From a checkpoint of a small mixture-of-experts model trained on Wikipedia.
Training: a variant of Adam for the experts, 266M tokens, 8112 steps.
Below are experts of layer 5 (counted from 0) of a mixture-of-experts language model. Rows are named router (the router's row for the expert) and show model dimensions 64-127. Each number is 128 + 32 x the weight over its row's rms, rounded and kept within 0 to 255. Numbers have three digits each.
Before each expert's rows: a language model's description of what the expert responds to; "mostly gets" lists some tokens that are sent to it at least half of the time. This comes from a sample of Wikipedia text that the model never trained on.

# expert 22
It responds to: Final digits of years and dates such as 1980, 1838, 2001, plus institution nouns like University, College, Museum, century.
mostly gets: " Country", " century", " College", " Affairs", " Association", " Science"
router:146173093149071172181093242108132162105129148093086185087123132111058153097168112119171139116088116152165109036137163150140110187090121177139180066116119152130106163129156165091155164198114158

# expert 12
It responds to: The article a and word-final a pieces (Burkin'a', Camp'a'ign), heading markers == and ===, and pipes in election result tables.
mostly gets: " a", " A", " ==", " ===", " =", "a"
router:165109113141184130161096150070134164140080115132117122107131154129158125137124157128155131139170101129163174120153138096111123124073118134077132206102134146153076123119133185140131158159115130

# expert 31
It responds to: Word-internal pieces in the middle of longer words and names, like ph in orphan, te in volunteer, mini in administered; also zeros in numbers.
mostly gets: "te", "ph", " Me", "me", "Me", " Occupation"
router:130132133101099129109087211142096122155153162073114134149094142131118118106101146111198130123132142147148119107191143113105114152141077108128135080115141101116175134103118131130108186182131108

# expert 2
It responds to: Opening quotation marks before song or work titles, plus capitalized first pieces of names after table pipes or line breaks, e.g. "Pot, Ubon, Na.
mostly gets: " U", " Na", " E", " $", " Ma", " Che"
router:108155107103142127161063128129195219169169098137132156143132176148136099078143148134186064115141105136120130099159113132136076183085122113122170128115139130088110121120068112108111157223156130

# expert 54
It responds to: Stems of verbs and content words needing a suffix, often after to, is or and, e.g. investigate-d, divers-e, discuss-ed, imp.
mostly gets: "tract", " imp", " love", " access", "cell", " contribut"
router:119146128093149131151059132175108123135114118105137174100121156113065115106156094085131142167142095172121127086145153173090104170103127101146121089064141167122078127111117158112053172122080077

# expert 19
It responds to: Adjectives and nouns in proper names of institutions and events, like World in World War II, National, American, International; also year digits.
mostly gets: " National", " American", " World", " International", " European", " America"
router:133142110134152112141066126105124101158158089098090141117097120177144117089131122166165167168118088159124108106113116150113118138106084092143225143131100136121076144136141104144081146162132123

# expert 46
It responds to: Seconds digits in map coordinates such as 55°51′29″, the prefix co-, and adverbs or modals like also, often, can, still.
mostly gets: " co", " Co", " also", " often", " can", " still"
router:152142127128117095166050189104188139186127173141109139117121107087129073135117131123085113147178086106156120124166128086066069102116137153103127115122153196117159116107109122130125218149155152

# expert 33
It responds to: Single digit tokens within scores, statistics, years and records in sports tables, plus See, Category and Total headers.
mostly gets: "See", "2", " Category", " See"
router:091111101188147120160046215157130197166132103127136128140089142116091101113097196141111125185158057132134078092129134143121114152115101105133184131124154145147147123133139140095052166194113174

# expert 1
It responds to: Symbols and digits inside infobox data lines such as coordinates, measurements and taxonomy fields, e.g. minute marks ′, °, commas in 1,668.
mostly gets: "′", "″", "α", " Animali", "ν", "inomial"
router:166090113127151146161081148085153085099163158135095180103136137152087160128112138156166112131136130129163157076141131140101116122088131166134149152099162156070089136119086118147125182173166160

# expert 7
It responds to: Pipe separators and numbers in sports, award and list tables, plus past auxiliaries and verbs in prose like did, would, voted, refused.
mostly gets: "|---|---|---|", "|---|", " did", "|---|---|", " does", " refused"
router:086097156105178107191113163159163180149115129152106166100140164143153099133167136135153137092178093101117100128172143157121108166089076102130145084093122136111103160128098149159143147154145123

# expert 25
It responds to: Commas, dashes, pipes and bullets following a name or place in lists, credits and tables, e.g. Tyre, Lebanon or Bobby Miller - Producer.
mostly gets: "),", "|", "\","
router:205122117136110103176117225167143189138133133118107180065100134088118105149096142102125132180110113128110139106118129165103141159075138156100148136129159130077151122120064135076118144152103124

# expert 13
It responds to: Conjunctions and linking words that start a new clause or phrase after a comma or period, e.g. and, with, but, while, although, each.
mostly gets: " all", " while", " each", " However", " until", " but"
router:103109123160147133182118161168107156096158144099150170115090130088131122085130168109132136235213109083133143099196120141113112158109111132079137089104118145072131124119130138095096133130146111

# expert 17
It responds to: Final pieces of names and words inside table cells or lists before a pipe, e.g. Claudia-An-na, Outside Hit-ter, Siege, pts.
mostly gets: " Siege", " pts", " Yes", " vocals", " Jefferson", "PL"
router:167161078135136128145118097118197135141141088145111148078119138131086112077104175112177140108116148153113114088138124123123073134180163147132178094099138162130123119115103163121097199122105101

# expert 34
It responds to: Derivational and inflectional suffix pieces closing a word, such as -tion, -ous, -ive, -al, -ed, in explosive, regulatory, neuralgia.
mostly gets: "tion", "ative", "age", "ous", "ive", "ance"
router:109141133098139154177129148100140121127171154087110165082110119098112091081169085140163160104099109120097170027149163118123087165099114129096209140082122154109127154133105143114119176142133164

# expert 35
It responds to: Commas, semicolons and closing-paren commas ending clauses or list items, e.g. after India, after In 1951, namely.
mostly gets: ",", "\",", "),", ");", ";", "—"
router:190103066129130095150130138116152145170112153146099158106077142113123136105121153128153126119134122128132137034108143123111154167113114114135164165112160106102147106131097138111103135173130117

# expert 14
It responds to: Pipe separators and markdown table dividers closing cells in results, election and schedule tables, plus semicolons, dashes, closing parentheses.
mostly gets: "|---|", "|---|---|", " |", "|---|---|---|", "Meanwhile", " "
router:135070157122101172182096178135116149156101146149101193090150162116141091129121136132139109139166066113109172143145124186123107155097151106148135116105143123096145120143062155106162137140128122

# expert 30
It responds to: Inner syllables like er, en, o, et inside proper names and rare words, e.g. She'er'ness, Fer'en'c, Val'en'zuela, ca'er'ulea.
mostly gets: "r", "o", "er", "et", " Ter", "it"
router:144103093202153112123107132156122149139154121174090193109156221114110100148137189153122121108140122099087137097114140156106062146134115124076134121166104185078106139118056164158069206173155195

# expert 18
It responds to: Inflectional and derivational suffixes closing a word, such as plural s, ed, ing, ly, y, e.g. reason's', robber'y', happen'ing'.
mostly gets: "ly", "y", "ed", "d", "ically", " very"
router:097101088149124117167126146176146059128170151156105153117100148118094120114114156186135117142099124078138149095140170148114093172096114135126141131103132120124115182111112146154083178140119179

# expert 3
It responds to: Column-separator pipes and periods or commas in discography, track-list and bibliography tables, plus hedging words like almost, nearly, stating.
mostly gets: " Released", " almost", " stating", " ISBN", " nearly", " Times"
router:098155124147127109158102160152132178143174159115130167125114119145115121109137144145109106127148091150125124082168163156119100154108125094160170121110140137135150137117100158153106140138115156

# expert 5
It responds to: The word " and" joining list items, plus mid-word pieces like st, ed, ing, ist, and St abbreviations such as St. Andrew's.
mostly gets: " St", "St", "ized", "st", " and", " joined"
router:111135124117114149179139156127160155141127084132147167114066158110130146078139159103139120152147069159145131087136176182116106155110162122082142085096110157100134116120104148109145160133131139

# expert 52
It responds to: Main verbs and nouns after was, has, to, such as won, used, set up, received, made, plus dollar signs before amounts.
mostly gets: " won", " used", " received", " make", " use", " set"
router:116182091160161135138078146134121137169105184151140133096125173098125141118141085099130136113118080150095119039142183139097109136126120099142120087076168145140080196129076138122083157117105067

# expert 9
It responds to: Word-initial p pieces (psychedelic, pact, packed), opening parentheses, hyphens and dashes, and sentence-final periods or paragraph line breaks.
mostly gets: " p", " P", "p", " (", "—", "P"
router:173132093114152144140112163149165118134141101145158148115125185158101111072089144098157137133184087098131104120097078125074142176141139090071181126133132170070096167119110129139164220187120098

# expert 27
It responds to: Prepositions and linking words after a clause or a comma, heading a following phrase, e.g. at, than, until, during, from, when.
mostly gets: " than", " until", " At", " at", " during", " near"
router:077176102132106114186115118133152140159146152127151154096137152174091126142094130148120097175180088136130146130153110162065107166101192169136160117127089149098125230122082154126071117120153122

# expert 57
It responds to: Heading words in lists and infoboxes like List of, Coat of arms, Preceded, Succeeded, Coordinates, and verb stems before -ed endings.
mostly gets: " List", " Siege", " Preced", " Succeed", " Animali", " Direct"
router:153085163143164143168086159115143180132136139135112137119112136102098160116112104168197130168134111101102123102192131129155093169108177139125145051097144184089153188120121185128066174139151119

# expert 16
It responds to: Line breaks ending paragraphs, table rows and section titles, plus == heading markers, such as Career statistics== and table row breaks.
mostly gets: "==", "===", " ==", " ===", "====", "\n"
router:092139119179166152154076162109124137145185096122140206154147149141103073061128117158144131117084114146137121119172078169086122154073157104136158126121139115084130167107039159129120199151096086

# expert 37
It responds to: Common first names and name pieces inside proper nouns of people, places and organizations, e.g. Mike, Jeff, Warren, Clark, Kuala.
mostly gets: " Mike", " Jeff", " Clinton", " Dave", " Max", " Jim"
router:167144111186126114136059206126123195145124128082102150084098142146090143121105140157188129140136121111127163086188120174116084129112132140137135129104164152125142108106079123116113199168147180

# expert 32
It responds to: Single capital or lowercase consonant pieces starting or inside foreign personal and place names, and chemical formula letters, e.g. G, C, oc.
mostly gets: " G", " C", " c", " F", " K", " b"
router:139114130117061113131053150133133145103143145089120164128142142139097133128130093158104098141232133128133079113151099189176057136094152125148082137081153126091130098131070164120119220189101163

# expert 36
It responds to: Prepositions such as in, of, for, on, by, during, against that follow a verb or noun phrase, e.g. annually in, goal against.
mostly gets: " during", " on", " in", " for", " between", " along"
router:148083157111120129158132117103186162179150084130159129089123153155074095127145168153190120107101148136139150154144106156138156138073125121074145107096098156101088229103033129120104101126146086

# expert 58
It responds to: Ordinal suffixes and words like 45th, first, second, possessives his, their, its, and plural or possessive s pieces.
mostly gets: " his", " first", " second", " third", " their", " inter"
router:065114108089105109168051175110147154159050128133109153111098187077129120115139138134167134130185112134156143072172088203100121129080149129091201106104117149097112148128135151118126160139117199

# expert 20
It responds to: Infobox field names such as Born, Died, Occupation, Education, plus year digits, in or of in biographical dates, and Li-initial name pieces.
mostly gets: " Born", " Science", " Occupation", " Died", " Education", " training"
router:208171087169096158163033189147126142150167133086091109094133171120115052102133127171164139115111103156140138079151136163133110154126183118093167048090126126123080154097113135102146153173094117

# expert 26
It responds to: Word-final suffixes like s, ation, ity, ge in revenge, and common nouns such as time, year, life, season, War.
mostly gets: " time", " year", " life", " season", " War", "ities"
router:120126073118146110146112164132159164130193166117092176046143132141083112115118117108197082092113102085174102082102099130117097132129177131095147096095155120127128213103119189105127187141049140

# expert 56
It responds to: Invisible marks in geographic coordinates, "lat" word pieces, squad headers MF, DF, Apps, and digits after decimal points in tables.
mostly gets: "″", "lat", " MF", " DF", " ±%", " Apps"
router:128167077110120118136055205112160120134123075110105176116091177114137183111120122116190159108165131118151095086174113087132096139142170116142176050105165152128108157108102108174114227191158157

# expert 42
It responds to: Common nouns directly after the, his or a, such as team, season, club, seat, village, number.
mostly gets: " group", " region", " club", " area", " team", " episode"
router:129150110125143135181129148091149158153141100140113159090182116148123144112118172165150118115123101140076150021177125144144097140139121171110148103155176141140118202127105177155134157112132156

# expert 11
It responds to: Country and city names and final word pieces of Latin genus or species names, e.g. Sweden, Japan, Micru-rus, -ensis.
mostly gets: " Angeles", " Romania", " Japan", " Pakistan", " Brazil", " Korea"
router:127121160126139152144113104134140127112129141129092178102102144158140091154147170142160093142117104111133078007127067153130149152078112150161135149125165150104114132131124117059150183151168089

# expert 23
It responds to: Nouns for administrative units and bodies like town, village, County, Province, Authority, plus name pieces like -gar, -dar.
mostly gets: " town", " village", " city", " district", " County", " Assembly"
router:170141131140115109181097149113086120129152148106118173096143188181139158117162137176130158164087122143145077042140128182068084185097091143110145125095132199114053180147015154117095218127176155

# expert 44
It responds to: Thai and CJK character byte pieces in names and titles, plus some digits and endings inside scores, placings and figures.
mostly gets: "า", "ง", "ม"
router:099146064116117115144093148138149123148099120136087126099092169105104129075108159149163110129169093123124154074107157125139104165138144110119183146079141148131101097110073144162155210172168099

# expert 51
It responds to: Syllable pieces like Al, ad, El, el, am inside foreign personal and place names, e.g. Guadalajara, Al-Nassr, Dżeljilji.
mostly gets: " Al", "ad", " El", "em", " Val", " Am"
router:145116102097170108161080177143092135121144175113180165125085114126037142118141121200145155084194145138114116102198142109085083145120160132141155156164153199100131149128106139179109207183129167

# expert 63
It responds to: Article the, particles up, off, down, back, and short stems in compounds like play-offs, Thoroughbreds, rainfall.
mostly gets: "up", " This", " down", "off", "time", "amp"
router:111131109133137129135083119152122096144100082100104162108103121135132124147127123079174109109156101168153123094157121130119078094137122123112143105138095174143105221133082123125126139139141153

# expert 10
It responds to: Two-letter consonant-vowel pieces inside foreign names and rare words, such as Korać, Rahman, Phasmophaga; also terrain, bath.
mostly gets: "ma", " Ra", "ra", "ha", "ba", "wa"
router:112162115124202083115086160111166143151109099109168149107045111127111117131106126168135116114107122109152168106135140122145156118051103107084143165149155138074116114111129128147148233181141133

# expert 47
It responds to: The article a and word-initial pieces like dis, pre, un, mi, no, more, e.g. disability, noon, missiles.
mostly gets: " dis", " pre", " no", " mi", " more", " un"
router:138127115115174107156033114144116109146128142156093144143094121160126099060088141102130134155198101169199161119140122134124142120120108077143170198159124176147091188126151114133130117125122121

# expert 59
It responds to: Final suffix pieces of words such as -s, -ic, -al, -ar, -ations, -ities, -or, e.g. Merit-or-ious, column-ar.
mostly gets: "ic", "ities", "ations", "ial", "tors", "tic"
router:126155111144090137138133155130111148099145119141103152120134156103110129128139130126149086153069136073116086092132139143103067169119142130130184089111106195096161146144162177126131214120143138

# expert 29
It responds to: Hyphens and dashes in scores, ISBNs and compounds (3-0, 4-6), line-initial list dashes, LaTeX braces and backslashes, prefix re.
mostly gets: " Re", "{", " \\", "_{", "\\", "["
router:131132041145099106136071246138107180131092144129133197118130176176127115121126147151180145121156104115165130133146127138094132143128094119057152143118099108125094136120091149096089187186136142

# expert 8
It responds to: Lone space tokens before numbers in sports and election table cells, plus descriptors like known, particularly, especially, often after commas.
mostly gets: " Known", " particularly", " known", " ", " especially"
router:094103110130174122164062153130156169131163141112066143136080144137053161078126126158140143135187117141160133112175142159080092177126112125089147133107141115116082143119106177149111214136187161

# expert 49
It responds to: The article the or The, usually after a preposition like of, in or to, plus table row pipes and infobox colons.
mostly gets: " the", "The", " The", "www", " entire", "="
router:126118121151214134156044061127129130162113147119100159140118118147112143112144118159163146171172126130122103148155090120103089138096170141088146111115113104069164146108052196146153088093180161

# expert 43
It responds to: First subword pieces starting a split word, often lowercase after a space, e.g. gu in guaranteed, qu in quantity, Di in Diabetes.
mostly gets: " gr", " E", " Ne", "gre", " Le", "Lo"
router:101146092117111139148045144078137162174152126113149143108082155120082071100163154156194093173207112115155133109162154156128134170106126109101154143065072080094180123103059150098098186189080200

# expert 40
It responds to: Periods, semicolons and line breaks ending clauses or sentences, plus sentence-opening words like The, In, His, including.
mostly gets: "\".", ".\"", " The", ").", ".", "whose"
router:159181101153181132163113152138167160127132128107180162118119150114082113076118190187163143165170046127116122097142156148125078187141103117091207042095118156050140114101113186155121139146107122

# expert 55
It responds to: Short function words and prefixes like or, de, di, re, non, as, for, frequent in Romance-language titles and prose alternatives.
mostly gets: " de", " or", " di", " per", " du", " non"
router:141102137093138108134122129123093149128141164089115137133097166167133162117111122120160149126181100116131143140126138101098070184089160135118180153083091118100179117117111153121122145129136108

# expert 6
It responds to: First digit of years and numbers, often after a space, dash or parenthesis (e.g. '2'013, '1'990s), plus word-internal pieces like De'b'ian, Al'b'ion.
mostly gets: "b", "1", "2", "agno"
router:124149066145157128140073250152124155141091147079126113139154156122158095108117136123134134139166099126121105091169127165115109151169130108112157117097166142110120112107117144107052192218112177

# expert 28
It responds to: Capitalized first pieces of compound or title words, often in sports and film contexts, such as Trans, Divi, Uni, Film, Air.
mostly gets: " Film", " Air", " Love", " Di", " Super", " Pro"
router:136117062135120162146064150158102168125108061110103118102081155153089100098117156149075114147157105123130149087106125144140074192150078091136188118133154153113113105124072140149090150131148123

# expert 60
It responds to: Line breaks ending list items, infobox fields, headings and paragraphs, e.g. after Writing career, Czech Cup: 2003, See also.
mostly gets: "\n", "^{", " UTC"
router:146094037174109151195062226130114140107165122127139148121150150117090148066191109160152129148089095111146121100112163153110137173090120144057122119146076148050155180120058114134130156200166096

# expert 15
It responds to: Measurement units such as m, km, cm, zeros inside numbers, and consonant-cluster pieces inside words like Doppler, proximity, Thoppil.
mostly gets: " m", " km", "pp", "fl", "itt", "mm"
router:134139109164145108131086156147134190167080150093135184115124136117090099125066116120167158129162131112157140026150139154195117106111160090117145080054120167108110145095121147144057183169165095

# expert 4
It responds to: Country and place names and month names after in or commas, plus word-initial I or k pieces, such as States, January, Yukon.
mostly gets: " I", " States", " US", " France", " China", "k"
router:162152176152142152148082226169164116152196193143124175139154156106032122124138133121101116157113111072142153101130101129180092124126111138157111126107131138118079128134024134078112191168107139

# expert 24
It responds to: Closing parentheses, braces and quotation marks, and final pieces of surnames like Kal'ić', Rodrigue'z', Pri'est'ley.
mostly gets: "]", "ers", ")", " Smith", " Jones", " Williams"
router:076104094137131122156122137148145166156139108150073167089099173124093140104123167152125093144075090108144142036128130128097126158064119146111177102147108131094135137120088133152098248115163095

# expert 61
It responds to: Single uppercase letters starting acronyms, codes or names after a parenthesis, quote or hyphen, e.g. D in ADM, STD, AIK; also article a.
mostly gets: "S", "A", "M", "B", " O", "F"
router:111145141090132100149040185110125119134138108140104175130080147141084133150139147110157134100165083127124149132122116113122087119118141123129099154114116138093083213130132158129048153137103184

# expert 48
It responds to: Pipe starting a new table row after a line break, colons in infobox fields, and list-introducing words like including, named, called.
mostly gets: "|", " including", "=", " named", "):", " called"
router:192105102127180112137044149169115155115132118134089160129102159110095148145103115157097121157109096109124169126107153122108118119123159113119161151095088149111145125108028124126070119183077157

# expert 62
It responds to: First digits of numbers inside table cells, especially election turnout figures, coordinates, times and scores, plus words like based, special.
mostly gets: " b", "ol", " Turnout", " special", " based", " Special"
router:136156075108121142150000186146137138169185124159109148106102137161095145117078175138162139123188088099114139019140145129105115127122148147127133141132109147104186143106120170108121160179146158

# expert 53
It responds to: Adjectives before nouns like new, other, same, former, local, and nationality words British, French, American, plus f-ish pieces.
mostly gets: " new", " British", " same", " European", " other", " German"
router:151137121086133130157100116150108112113120097161101168118099179147110144033140144112137129116097114158126067084162113201108087137147125141108170146068101134073081133111129135139160122104123158

# expert 45
It responds to: Number words one to six, and titles or roles such as President, member, director, associate, curator, often completing a word.
mostly gets: " one", " four", " five", " member", " director", " members"
router:147119056119130144129092153076117137151136155153111148129104129094113164073105158163173120171128170127137132019141116068127099189080153061119123080171093155148129172132148114126059149160155119

# expert 39
It responds to: The word of in phrases like date of birth or species of, other linking prepositions, and -ing suffixes such as assaulting, rifting.
mostly gets: "ting", " of", " at", "ating", "ding", " Of"
router:194090102160099114136135121140158137151205127148165104111117152114137103151129123157128118107083088102117139096157136149073049147092156111106131029086114133129155128122064215090102131130102198